Below are experts of layer 5 (counted from 0) of a mixture-of-experts language model. Rows are named router (the router's row for the expert), up (a neuron's input weights, with its number), down (a neuron's output weights, with its number) and show model dimensions 0-159. Each number is 128 + 24 x the weight over its row's rms, rounded and kept within 0 to 255. Numbers have three digits each.
After each expert's rows: a language model's description of what the expert responds to. This comes from a sample of Wikipedia text that the model never trained on.

# expert 25
router:117112176168096153115136074136138150133129103090101137156097140131148173132120164098150093122139117121105137160092127109126125162121114118101138117171136095118120141147151099112120163152126119125146136083121096129114147167125140070164154170125127142113138142137100094124120096097161130091154128145134114120114155116086120109101072163106133169158138138110107156151154148128172104108178148161141142115110088161144134117150089142078133121136123131082105111156110131115136117134137168
up0:128116124130120137149126169126114139111104138093162155128125115111118125115132143111160127143089128132137079135157129144140181198117114122163154095130076070170083117119146150130100098099144138150140130111151071116107114192130093131094143137163165134122127135177119100107115130151156130120108098140168125139117129139125138119168142096121180145139086137129117110114126138158152126138127109128135162113116124129098140119178126114145093150128183159126129094143086109144175144150120126
down0:130167121181140071117070133130127151111126132109144159144130166127188115145182086098121142159103129139130122111077126142136123165159135132087088137121135113087132128114125135114095133138133120138147127100117130124123128125109124067142103144150144129123108128174135158124119186117094133076130133159154137159132149105119129135108146145111129170101124116142097124127099129124083100061137151131126082155162190124151131121126095147130123126118129095138137115120150132126176085123131130
up1:174146169140103140187125086145136131105119089118121118145130125128133142140128150128124143128146131099122152130120119130120129138132121130113121118171160132111077139122115151099126124093051151129109121106135119123146138125127185084132073128110117139132126099104082085091120082143170087158111099132108148158146108125121122156082133163137097116156095122086122158126137129105111074128125055134126188142135131124118131165117131124137099162105127114150124149107127096152102136128099150
down1:097137134110097140142104216151118193088077124155170117131134094118099180093109098138127142082120124138124101110144118128128123147078131126143133133119132127098168085132155139088140099129166109128119127136054116112129130140136118139145117077121136133156109140115149169119129114123121140153096140132118111128117177112129103128107145164119176126071151133148143165121120141135124133132134153119174139120132043140118111115135128132128130157160136114115128134139101135148131134142142116
up2:154097099122129119130155127132115126134160099160098133111148127147110123130131131162121150102169078131103124136146128122155168154100116148119145117111160123105150149148136130104075128115117093106140075108124108133101126137098153141122154182130073128087139125125116104128133109144132188147125110146109150151129167094120128132131151145166152095149133157145113145120128112138112101071142085098133101108092084111113111170169119104130090172083182157150150104102129126158131087135119116
down2:117129163097144137136121089174134130119128093106107151126137100119176079132127127140095120139093129148177142120117094143118107148114131166092143116144106128121101162166120163142115097153114127125085128153199147142163134139127121124089133131135137143096119150138128133130126141117127114120115165123124122121182133147125128115146118156149147137135155135119121134185127116094141099115076120199103106129124121130117126104127088128152184162110142125181088131077132102120171103121140069
up3:103127162115152139099151106107097120128174137116122133137129139178155198108145136126130124123106157126123143140116123087135112088119176135101114163131108086127094159097100132129126124152125110121089121090116174169124096121132152157150097080064147137106129146113129126106166121102132129131132130116131127149131122102124120155115117121134160125163107147116112083087118177125151100105118116118146122099165129181182126152129095146127174113092150123100142100112166109156125143147115084
down3:102085127143142103100144180155114129082124136122128171130120120102156099133128149123157155131136097189182111137119101162153148119137073139114171088114132155128113068132092097148129153136104140164148133108121127152117174104166129143125130184121143120125113128063127139136126126145088085123108140151134168132093129103149153127168124148095090117147123091133124107101104132146145123120092165147119120110143134089117140125129144126127125128139092137100133135130189117132108123104171121
up4:130139125128109153105124148102120142189138121165128136170124149131117131097157092101138098119191152123126124099181117176112163116171126097173118119132128129134113095182102101141136113103135130114137138109162078072139130134189162091133157091129126100148180158128112108135129129119131112115127107130142137074132134168093126103162121118128120131079100108127131122148106104146132124127120128108109112127185128126122185127142124079120123124107168158124097139137109154138117135139128101
down4:125122117129121136174135129130158111153156135128075127116133177110116121128143187114138079130098130132127081109124153138134099129167144109127161133119116150118158166123108126141129105119109165136125093146098125138142146174102127090123155091136080107103129176097099145125134147072127099128087116132136146135139139133116147115131111161113147178133138148172162140156159130143142119130103085130131145157064150099127151104093095182134132122136135046109122096133143111128128116122106128
up5:127113134166156111166132119114147137118151148101109158121113116148124099088142125138129155139125130089135146141182177145125127131068107154133110139157133129119110133151186120106163131125125064116090141112186158136150122118146117133131111119133107155118090093104151111141097099176207148129130138106164113110073132131127130080153118129167137167112125120133147156142128136125112131135090133145106136127134163088126156101135117119136108091100146144137113130167160119111152158130082097
down5:156104155168147147102146131122126115161132136133109128129127134198113148082125123084130126101135077130158158127111101124143099131137170153077102097155193148140098125139130106099090123111102127100170167088153172128131123142078121150128135167156126134160147131097110144101126128173105112171122097111131143134110111131132139125123152109124142102176094112130168128111125138124110108160148164128089158128137102100141152134091112099156137103089110144113153130141169121116107095125131119
It responds to: One- or two-letter opening pieces of ordinary lowercase words after articles or prepositions, such as st-able, c-rossover, ph-rase, fl-attened.

# expert 27
router:161143146118152116116164133087137148099158159113095138093117152113127140116157122098100168146157130129109108137130147100098097111115134159099113122100140108089156111123100115113100154153164113143169126156112145124101126150108121084141156159136151176148152154107127158140146110086095155108093140114104093121118161112103157165113106142130149134098107098093169150100138164114156118164159108123158123162134157162160108108138098162099163132140114155093145096161121092108103148134157126
up0:101164104122149095145129125178144132160107140092128096172130161141133133197110141107090128125128059115141120124177108140142133151121133117128125109139130090147134111113149113171095112117079136127141103136136120143161134109085136182169105102129106107102141113094059126131122092170105110127163131128127160099128089115125136054120140128124127175139121122129143111130127130090126130103130143162124126145153099144129128149120161158128097104088109112140120126103126149120108094094103127
down0:144134129126146139138142130138127133140116151134160103128126128175139137120070168121135116074119115075128128143116120068132122136092175124132119128156103155141156143148157109183129112096127109126097132140127123158138149131134126136150175128146087212118124125086119144109123125155092102121118131139136124128178119132076132149125124104157161136097102089138119160114069131129096102127123167143155071101093128128113137132153147118124144082126079149122152117177152131138127127100129133
up1:095162120134151113117070115124125130134164118132144135191109103136157100113111124113209147125104148155119128148090120138105130109115142101133109112141117157164110119140135101146129090187156123093144125099113117162152108103166136158095120138175113128119128081115153092155125158111087119079071119138116163122076111166109116113099129124129149111122130134163146114135113129126137109166129133142121125108135082116116114130077123101115132101083142129127135169100105083110132127121137137
down1:157125140126127127142136120119115120099151176147101132146131148118093158142114099143165125120124104120110128094113140119123111152143150162142122136071162125172113123122135156131126091089102075129126094147121137078163128129143137131093130146119154144159129184131127128096108114137152135127122108104098148106151149079129139122154125171099130164136095132118148130121124141131101126143140166125188099128109126087135054182130086152162164141162152153128124067100129122081114124147139120
up2:129135143100119133141124120122118101138151095121100084158131128101129151142134125100187131143113174116147094112140168099150094124137146128129124131177121098074160124092150147173085108092128135175098123102134129124133137127155091180125151112156120090149097136133129097118088166111083084085129092110149154140178140141113154143134094125114105135102147129122129105102131090123145119069153142108135080140162092122157108124116118137116121159093135122128129124171146106138123101129130100
down2:100141149129162112119119145114122175110111122100130125065134126145175113119135121173080154098160137067085133114107123113156128117122125122109125134144156127089126135135107144166151095162097094106143122169170113110133124157115129119151163125104089143120128166144125156143135158139130131098094143146117117112131130203112133103126176121123133160122107106160117130091113119126138156160089151160167136133122120153161090179157128109121109113150116128097147126127090103103139125075136100
up3:122126110108113099127106160153126078108117106115120137116144121117110099106085122154163157137093137080138118143130153137122070096124128131131131097130132141174138128126130063153156100106103136108122082164098111119152132122119132199124138120102154111091136086129144144099126138207136124145132110145134136102133135114206129119057120089110135147130126112139108118157137081102103126123109171122127116118117135096141146126104129106149127135152187112124131139140129121131101125135154153
down3:094106118111100126132120165112108136170187127105148109177120126151121158128170144116126125078101121090126120121128138164146116152118106140152143088146125145117142131141145125124141136078109160155141190108142161090128127140124090120101164143128124129132134117099148114117105141120121123159163069120103142150143088137142128154093110127096120130128111124080144140151119120147088128122103126143127086135152106136168123148110175136174139141136141101128126183096088117116092121151189075
up4:101128124145101131095106090129147090184113091116132093150124133145155070121127136086160129126124130084124090154157109177117129107127105120090128139117109110164126127159132128118156140146130124123108081086145087122136190044159154133118161135150142084161167119113133118155118142151146133138132120141148144130113115109112135165150138153132144124135131132155146135124109133127176137120123118181120101124138159127140162157143137085115114112128127093125123159070148178115097141142108115
down4:130132130114095166116126102129124134120155124094130091144130148102127121129116127132108131124114127122108087097137137123119153116137149115157124113146134054197118175080118127135081135117132135155141132110142118124113126187133084092129162102188123105160138140132184129160142113132178127132162128136171127144123151125147118134148140115113137116159145124159174090036106178128146107100149111147138087140139145090145131132107107129150164136092130147135142113115122110128126117145121090
up5:123128106093109115126104156150139123150160129125093145111154132150180102139143124124128114148116158121126125144145095131140134107133095114142148130137126117074114131136126095136139085119127143097201118100121156094132111078115154157182140136176105112130140169159129124124164115166121142138110126076138130118166110101114118126123092103131140103154127125140110114102110104083128090083161108093075138132163069126118107074114184115140126084106105108119133122148141114094161126133131129
down5:120081129094119148122176121128147117127149135103134112160148075137130130132129134091177153133141130155115130129131123140096138137133130162128136135104153137150123122063093152076115120129067162146126137106119114114148127126093069104114147069108158170128110127133108126141163130120103134151128143128075131116153143108169115158108118145096153122112118144131137132091140128153136147149125111173144134113075144188111134129123142128141119097128121163080137141131105129216126134123095140
It responds to: Sentence-ending periods and commas, word endings in taxonomic and foreign names like Tridactylidae, Lauterbrunnen, plus sentence starters like It, was, two.

# expert 19
router:154138148110141115119154134083144144096153153127093138090117161110122140115147129098095169152158130131114103128122130097094094117109122157093120118094155113095157119125110123114104159165164105146170121155119149130102131151097116083147144151129154170156143161109139160143135103085097153108084136107111088117121157106110161169123108139138133135092123096086166154093131156108143124165160115115157128162122162154157111102134095163101150127144116152097151098167106097109108138137154136
up0:135156091127119143168135155130104120111130117098135061111100164096172112144118149166134096121125158069106127154141139131127155100132142095138146138136107125109131102120141090112128128125087146132097125131126063106140165128144159123151124182171145137091151082146147123131147142121109088151131101099146127128141126183078143124128151098091135110089179111125138148170143112121135140112134180112092097103157129124108127139129132106155149123111144127132148125072140130096142134084120126
down0:167113085120148118094119115178117128123084150132120063135124124118129129106137134124141090118161152106124135174175120141128115129143134129117132164154168171102152171133137129111131143151109137081112125119179128083108132128176118126137105097137145123120101133105179108175129116081120138097133128129151138119093171128114146120126118145157159128084128122128132123106147125137094131158164144063097122116101126144156138138134179167157112114121129109138127141074126154069102141150125135
up1:133136086108124105144050147112102148106117114097121148136113120122108127130061087129124116155128138124154099106149143134137123113126075122151067090132111132105199136112128129125128134134123128143132161101111122140057131143114139142105127139149164139121144126144118139099133137130125130115093120152160168164144121159131131128144130131113113135128115142136155150157073128155148169102135134133081136128156121108150168088128139096154085145113101167137109142186088133141124131132171080
down1:110162128144114090077113126093122159107113126102138119093139097137120134111141087127134150140141096139124128127141182132138140129145120171107139075105130153128127140152100151126150129135194128152149139128156133127129125149150117117140088172112129099118153162068128103145147156139116142079111124118132110117144125160161125116084104100149148087122140094125129082111161135141119149155120117119176111142119151189121141146129081090086130128128145173135096122120200102116149116116162143
up2:129161103131091155092102101153131155119110146135147129077147117121133117108121115134195110164117157135186143137156132095145126153141110143127109115131138137153130160152132132145173116151111151090081092131092120128157126122089143109135133104137120073104090116183145142119127148140121130129124169106133144128099106171117119184121116131142111146126134121131162121212109133124122131127102106101112112112119096116123156142124153124116085150112136113132122158114141092177177134124063139
down2:141162184117125133158113109144135061122129128100129144092118133123141124127115158114137102129113127138156103139138143130134111074149109124113196128106117130158155103163119095126071136136141070108145112090129153124112107117168123135142128114103129089116147133137135128120128153156134129105150140141163161149149139161177147120132170138107175160116150136086087087131146138105092132154129095105136081127113116127133097109142063154136128151105138100146093143138142092131123103103113178
up3:106158137094137165114102123148068119136119123150093153170140152133147164161105145147196131109075123102158122161147122128151164134122118098137162138138119129141130131118081126118110132154149104131083114114164099123125150137139106096098159114154121128100102099101136149126173124154160138132129136112131136129121149106120135106083138113097087108146113142179102134143136106133106124145117089129130152138165115199129131156112122087126123148110160117131130197158128160135121129078127097
down3:132130122109112149169105127135124116119111142133192126092158113113122147135131192186144106078125131122128166128132129133164127154100131142098117132149094087176109118165139110126136090148143127104140118101127154098116081132139100123175116136129128162099124118118106119136078121081085134135148111114119123117117132138124134098155145153170153123072086139154170154152137111141129128111131089138129139121127089136111131171107076129149142160127193118103101123118096134176124148131136145
up4:196142156118129156128141099130119125146133113163166107139119129115170136091116115135145140129089128111147158128138131109135128117104097080140157081126128122144152095082130155143117129136088134109070142094140142088126117082118127137132134095167147112079136136204148118151121116118090144103161130095123108134138130131076128150115179132110151130107112131146113088140139132132150191155125103131121128123100127117058136141121130124111149109120149141159122141126130142132137134113060162
down4:146127120111101138184092130141108131164153136109139136144104172132125111133156138058137122123136120118111104131114127118117128150108147126123076134105161128122193141145128131112130126142160124105186119125109078103131140169192104129176129119169140133146113139172148122180102106127140120140140132105104098120131129116113146125104165120156108128144130190111141129139143128108156078134115153104072123162094142119104140073130137124129130155112084124097103125069117133103129140152131116
up5:129120108112154173098114136185119145131167154134124139131117111149121123146140131130139147128124133092081090126128150208108134120123136109109123158093128080126113155102176092121126100130098135115075114138118131133119133149115126118101135140158115124089110110149142127120119161156102097122102136127173137164110048156158141149151132125122156127177084120141114132131149123161084161123119149127115127112105129133178151136126125113093130139109155084125100183095114101157131127114143175
down5:105156115104113142163110148111140153139118158180101107130177125135174159126106129129094158143146145058129119130150133182147061088142099087155109092145147145089146127055118125156098148116114163138127135123133105128088118111124069140141095131156131131158139122106111132133105142130168152150138116153151158104105157116116127161104124116110167137079122118061120125118145130158114121137113137126095120121094170133115138148117135123143139125099122148139131176110139130128125117131127122
It responds to: Mixed tokens in music articles, like song, lyrics, drums, plus line breaks and dashes starting list items and word starts.

# expert 8
router:161141146126142105114158114090143144101146146125098132091124145111114137107152115092093175148153121142118128144147139113102100117117115157116133120100157108094143114119104131111107160169163111147160114152117150123100113148102124074140142144134155179149129158094134158146147105084103149099097141110090087113123182113087155162110108141131135126103111100085151156095138151106156129166159107105154125161121158153168114109122092158097152114149103149099144097173123102108102149137148133
up0:140160120110182178162129165138142140095128113107122121120128138124061095123130160141139174141098112072131161127138135184133118146136126130136106123122162116125110148120154134129107095104095141112067129119098136126108127088134146127136146112147127129132140104119132125119070104124075107135165152091107131098145117159121155141159129140128196121145149168117154142120130128146138139132127132091088155128103155122074156132100158098153067116142138109117124102155144158137133140141116169
down0:126111140141075109142114156123140106124164119137115117132136086119095198113135129135159115113126130169123120140148135121138129167153132134129105108127111131131115128128121105127133091141151111123123188109102150148147110122101112144118115127147154103105129142123131083138134142088127226089133111122098102155116135151133117081095154135152093168139118190137054164142138126099126115135136111140140105128116128148132146094143175110126128129140133128117145113105070123111140205135106110
up1:082111126141095107130155128128084153131113052137182112188108102150128107119118128163157130115081113164168127133087099137132098149167123074144167152160137145114087096123158126133106109139112098169103142078120135127127134112170130141166131132129118099149128105138116140117157113129088149156073126118140176138134119123124117133191143094128121147147129142163143123161117134161125161129113143123130142164130127129106124167147128108146146114121112130100122122151115144091151164151127142
down1:158099126130097161115097148127118147101146106155127084159098139115091092163110112136138123107155106124137143138099155133179110125141128138132143127147134141132126165142128126115075124142152143081150092114141181113169127092117080121085169117144140146128139102135143120111121146154117131150143118123134148068135100084141145150130159126186087120120062161146108121136104123123107125102115158120112148158165139115152172148121162148131118134132144144149077114116128067081127119142151135
up2:102124134126115168129131056129095114126109100086110153125106118149110122160114120138169147121112102120123146131096126114131119122119133130106161134178093126139074086112139114147156155145089134127112113118157127131141163150131115147094076166118115087134119119131146126136092138158076137102128083145080174067155104124151136153159128141128197116161111123111130111124134095109131127119132140133117138143117088144156118159132181153156122146130119183132165130161165157130123126129134115
down2:127121123129152132139126127110181134106187131115108137105157135157137129104142132108092086134128122136123128117101124136153108122116132150147124130139065078096118100115166124146160127124113117104147100150147114117144101129100092184100160104132169168154173162103103115148134136125138163175115130126123142114091082121112125122139149148106120129139122074145157104103115111193123141091141156125121132119109140143082114134108136180120115080095133129175115093122137100133137139192127143
up3:120140086129106098100082106133146151129159109061132114154126130170114097116105148183127119151112126151117121182161114109156121159138118126136160133156109117121096121126140115096142135105141147077103066117122129115121154174111140163128155096117126111110129128157141131136152142133167132133129140124131149134114146115114116089132117122088116112140123128142118131126132163074130127092113095049106089118130145131162141117112153146135103061103114128132182140144081119181121140113124112
down3:131111160109156150141087126133168132103121094141135116112124146092130119113112154118114114129138144148129160110099163168139151151134151134134159131132144156136110119167127100126132115146108087123142155114112143114129110105143139140101070108126142092128120142058116126142111140120142122089129142132101102107110057130103119120218144165183146161140149114130079142108148124129151172141082125104129096154130125119115136159134097119119126141135078100118135140131146161157127114099179173
up4:149145139131118106121124153119124132108072130136156129092128122096129153137129130116112131118117065107124141123126156146135147184189154082116132141168108173163137107122134101148128138123158191134109130124114123112124166089091126121110094117054127127134133129149127096137098121131114174095128146108153175114154115140120125083149139130164172136155137127139103117083115189087107108066129144117123115114118103123118164148123130133127137157084118096131143113107109136124142127086125128
down4:133115115132176112147084136136129103138103130131088077130141134114129167135212144141081172123094135141124115119125125090109106140129118153127127155142157122116116139113126159128084139141171065173036123139120122106112126132130106157130140109107092131159108146121128139167112086144115152084133129101131151125128136158104103120114097113156130147146134130126165163128124106127171135128124115109129165146091194137155144115151141159117101118099110111123142119094116140144157140137124132
up5:141076140134112121117167142114132107128139149115162116128133125135151090133108135145130133145088133115129136132138118103120107110134143059148153142108071166143123069114118164132137095089125127174084106101159131116132133112129101163153106088108116124163151132124135121086128137094186120112123177123127134097110127113121128117157179150135143167119142124154125110163089105121127174122104143132058113135111114096116160118136105106093115164123120106178110141160128137128142079105136152
down5:137135134172184121125117093072160188134136116101155096172112123160129119143128119089183157113132119153142147198129165178111098117134125130144133101108141135113105138143131100146097159137109155119106142126083127123107101096106117128140132141130115148128111108112159092128098116154091175111133153136133108107119142115112124105146117140147116110108129127186134088130127118187116091145131130100200122127115159120110164129093132127131113103119155121113124125127137137148105114170099162
It responds to: Digits, decimal points and table pipes in statistics tables and area figures, e.g. the mi of sq mi, 17.6, 0.27.

# expert 30
router:114137113138101112131120114177123135129177157118131170141106153085092174081138154110123142139152123141116111116169108157099123122119131165075139132142123150122157106091096099097101143143172071168145104131152124165103175132120125132116153119146150103145112144162125141140154067134083126145132160128143123103103095102136158145128086176160125143127182122105144104122111118102110099128127136130148143106127131110158127143136104128116106146121101123099137120174147122110100130076165103
up0:127133091154149108115143131138103154153129136095138132112135153121129116115092132170124132133129108137123122145145092131202141161123148125134132185136127144136150086091148110110113098119116154110122124148136139122162074067150128142107117155118092116130100128121120130132128170127124114131127092126117125107134136113167123074083141128115161076178123184130152128129128131119093127127101130164114119119111131144162161124149141120178128119133120082151130122153207074151118102102177116
down0:112122133162130168182138151165146135126135125173131173092095098163143154179166159102102145141140111120108106129124176114129141092158174133158131075151125131100116164124124113123104103136082130075128157139158125156112132075095119141107119088091151159130144111095114186148119113142101097132135136134127140157103110127124145129135159097106142101138116107124119106127115136145139165145134127098128147114114130108137149135136141145122112093110109176150171149119140101099099137117143070
up1:119136098127135097110131101163147123107192154142090152174119125122082142157140112144141116166131137144131103132158164126148148124100111125143140093140135120087150173095144088153096142111123185159124092129082122141108132062128131132139084073110115091131142163126125146114128082148136092122124131121110180114137156133135074120143125140091117113126132147093099134147094112126155129130181158127132117120121099123154148128105118113168127098108122128124176157155138150096124148108134118
down1:102103127154124089180126195119130144131112112171117126122117135123119129124147112144133122148107133113138082128163127134150056190128132129115153133129123130130084131089131148120157123116131112158146132094128149146138129176117156165091098158222143153132121098131119163130156111127132119113138153089126118059182124152083119149127127120145117103129112126122121142131146117133118138123094119116184117111140085144144137128079108111130135143139102113126122107153122099134103163143108104
up2:139130105135066125142139143135138108115098118100092130164112137118106135152124111138166139172158080138134117133124144098128138107125088147128127134108155117126081128074127125188108121129154131094130146126156116152151146088115139115088117121131112107135109052128145133133095149113114093154139130138182126123129152125127097127144146144111131048118129123171153164124149100117122134134127144104106135136138154146114165143120125108074096158157128148121116046110167142097149142146116122
down2:117128150099102137104098128164159135069139149083138096128131145127133133123124167182091107130125135125112130094094078101107091149139135130164148140159151128126090119142154110127100124116114143067141110126172112134127123137112131103182146103181147086121110162099164140133158126092110103150115115068123132124138123175141122144117129162127140151130120122163107140151138128101172158155125079104173104147134151117117168131093140113153131125112125113122151112164123107155137111163098102
up3:132137125160097131158159106122127134137111068137143132134125133118131116077149128109139120143140134167146135133112107085175196113129142144096148143125121096132120129168145138122148129127143128134154104127103115158119136160152089097143131106158116164082130083139156113111146098126122089158140148134164177135135129127146151126124178103158130094166079121074100118069088161132121148114098128091132158153149098161083142144123121125127115191130129133128105148115081123118107131117131126
down3:092128184124141127133072121117176141084099127107074133102134143097131149116113121154165113117138108108159114160139145134140131126123111114123173099102144144124117124135165127120160174171113137142138126123115128142132111122144150152157110169097102111113079101144140125141149135118150152121094134110135137118103165137181115165127130127136084125117118122129115135117124099146134171096072130141170094117122124201100142122130120162129163136181112083127074090130111135129167127124098122
up4:152187107125170118159127144110153109115136095117112144147091096175084128131151167122161099127104099123119139113120121114112167128111140137129122169138115135133132130100118138113118140112182191117102105056153129139121117126128116125127127128080121104092131141109117109128122065111118130126121064111104174136118112128141129118122124105136117103143190125121118140125132141067129095122120132113118105117139131151108146136118183119125153156144123056080164159131113108107118145120102135
down4:076114086065158139129124122122135105124139118155111167118128128071132159131077126100138079159104121128157142128125161133116170167118178105181112082135153112112151138132121159123130124127100128129125138118140131082141106142140114134176103126116153100120149142126113105137141121135132136152133106128119139130132167123129128174125133136111195131156159142150119071129084137145112132203122121102122137134101140117129137114118096110160171108148111083108122139084128145148130112081140112
up5:084070149173155130072128144142149131097146103122125155131143106132116133163123072110155127108098090121120142113112145122110105105093143149158104087149110186111132129133096138119136074140139143102088148124131110134152137091149115131166122121124099140100098107130127135159136130159132127109151142118175131093101105103126128112136126117144124108157172132110145106135159166155125139126113138129123107084130121115137133092131121137131117140124080078178065195169131118169129128126131142
down5:132159059129100128095122123117173120180154131129152147120190145117142124156128121115123130127159104106127129079095129158149116108119077107133122149130140095175190104124090068166128136109129146149145125132126117173118145164105119153125131151074126106133124088118125130148132130118153078128129141146111146140118070130131113155122158101120138151131111145178099114092128146131127165117124088142142133142109125133146133133150083142131125104126161119130087127127137105103124153132122197
It responds to: Opening pieces of split words after articles or prepositions, e.g. B, b, C, F, con in confesses and convention, re, pre.

# expert 24
router:146144154107149117108162126083133137096153135123090130094111158111117141124156129099095179153155122129114110123136138117099099112113131155091122112097147103093154113118096133111098155157172098145164117157113143118102126146105128082136141150140155167144137165106127162152147108084101164120095135112097084112115165105113155165111107143133136138100099096089152151096146159104158122160160104122154123147128152157172107112122097163099153119150098155097146100158110110105105140127153119
up0:134127087111069159101090132149125092133097159134158099113157090154132139106091095125171135139083095135165126131143099138099107117138143125160147159129127150132152128118137143149163107135140118102125129118103135123100114080135112166164145127068163142110111130151147114128133130106131107112129091118126137162162109136156164125137089136127154133194137124120079122119119131135116125138063157102120171128089113111146122161123122120102119184143081101131142135144119145190139151140139114
down0:127132130123135136149133102118128100128113132124126084129081089119089134142123134107093128109187136135138136113128205170172124142079129167137120124116132147138139129130104158116116112146134133115082126145096188133094148153086114113112128145104132136142141120123133133098137160162111125150111135120072087154147122099101094129119129068160093130084125087141143156125138151216137135161120150152074103127133108159127097150136135123148126151122109152120098163128120146120143126133133129
up1:101134179100129123086129080121141134125125099150114143112101131153152158129127155118166094119134130124153158111096111095145139153133136085155149124158093123118115126131154105110147145180134108129113104119145148137147113112128125186129089118056114081114108108164117160101121162121157101112127139137149137151128100126149150144132101128125064108163138138146114147161094119141181139073146125138107125111142130155156113146133158156127149134130121093181105164098117067139149139118128150
down1:183165157128117146131120134150155158150110123141130151106137117124136102125107143153087139122124168119133127119069178129129113117118094104138155085093128132126129091139112090107128120148139158126118107164105145101117096132115125125118148131111120137122113131139093141145123101129127112153150137104120122145163185094114170166075120100127084115130156123126093127093075142108149139130124134104143110155095165119160134161131114118176119123052131114118128137149147142111213137130143172
up2:101114129106137120092099098196121115147098136119143107132131117123163123146130156094173083108104153126122089142156078133131130122164128084110127115111120189134111131164143125115138106123094132127135128147091092138135152118132152158085115139106061129157119144138123131141126128203147151102129130169123153158127182133155153114121119099116116116120128132103116178126081117141120125124098136130127115136081155186122126152127113165148137102118142163157102146108143172137129168125131131
down2:144137110090136109127142103125136146134132146157124143100180116167130129119143132181078155131123116138211115085121142124117148096139131118131158121111088146080095114148099098156134138135140097165130135127129130109097130122147131136114130116190121152097124156124127077165098122153183142146127152107129154123109162144116120122105075113105126134135134133133105137137141151173116128155105107104106137107098158095115141095124134158109135130118184142190113090095124149115084136140096129
up3:126125128106176109164136107068141116216151132125117136099129093117134100121132125173179077148123109116149123100128130131077129087134087100158150127141125144142107130120111129162122130106140109152111118140138120119109127123088128131153124123114105104166152112146097100148127142108112141106157133140104142131164175126127127129118116140143164138170154104160168130101136144127132129095123091149107130113150053148142155146135115142158134121130138146080137102101187127162152141081119151
down3:099122134143043168110140159138132133080117098122155190174191117135116122126103158089130113151139141161077140143141137140122133131120167184104090092104134099143141125132119116074129108126122086133134109130075147084122146162148112112128117125156164154141132122135134144153129130143123110120136155128134142132138113130136137118124128123122160109150154128136137130140140103110183166176124092106165155127136102160135151128137125142125103113112125130104104095119122148114091180120116081
up4:126163125101121131163127107110148081080122147141090106146152086094142119139117110134069147109128142131152128133080132135156105128130110135116091113161130128105091125107138111158153128111072116073130165136132111099130134129122083128127129126146097121120123128117126174106161090129082129126162130137079138138096155153142155119136104129138180142182104127127144109158150114150130130103165133136100128131158130141144112138149133137182113108059113091187116127125100110161142120160151131
down4:147112160129162128076127126130138156179134139171074163068157160089137112111115136096124110108126145129110108110141135115180131113174122128138132132128137150111110110142136103104142145114124072195124144115129100130151120114128113148080146140124097106124135182126103148151124112083141155127131163133144136151117135107119120134125168142064074148113147146138162150141091121089143125105125119137139168145135194120151122105153107092098133127137084138085120128152130128137132139129133113
up5:134112156130122132102058072159134115172099078149136128172122163158089144145117137079139107073117112131150100106114096094124138121119175132091136111169106120123150146154102133136120132143128101114122146067108124094115136127112124140142120092151061122161127116136115120118146140165140100146111145111113099091118131131182125118105118134179119055148125126128130116106130123123147144110145120126123130153132132151120128165139144102137073126130123137155127098132153137152154140127075123
down5:167110126126143122145120098141143129141122133095119139101128118154073118216114155112116146146135132127133139135126140125090108096127178146121167124137088132151146141144146133135123102089131179143151087123102140132153128117137157116143107133140115089163124143096178159135141104083142123130105108139138125111158181128139139149110123135119113132098097075149135141072121102135132113123134126099125132060125160114164121153071143142146155131141158167143087100119102173124169105121120116
It responds to: Digits and marks in coordinate strings like 36°27′27″N, section == headings, table pipes, and common words like of after most, used, is.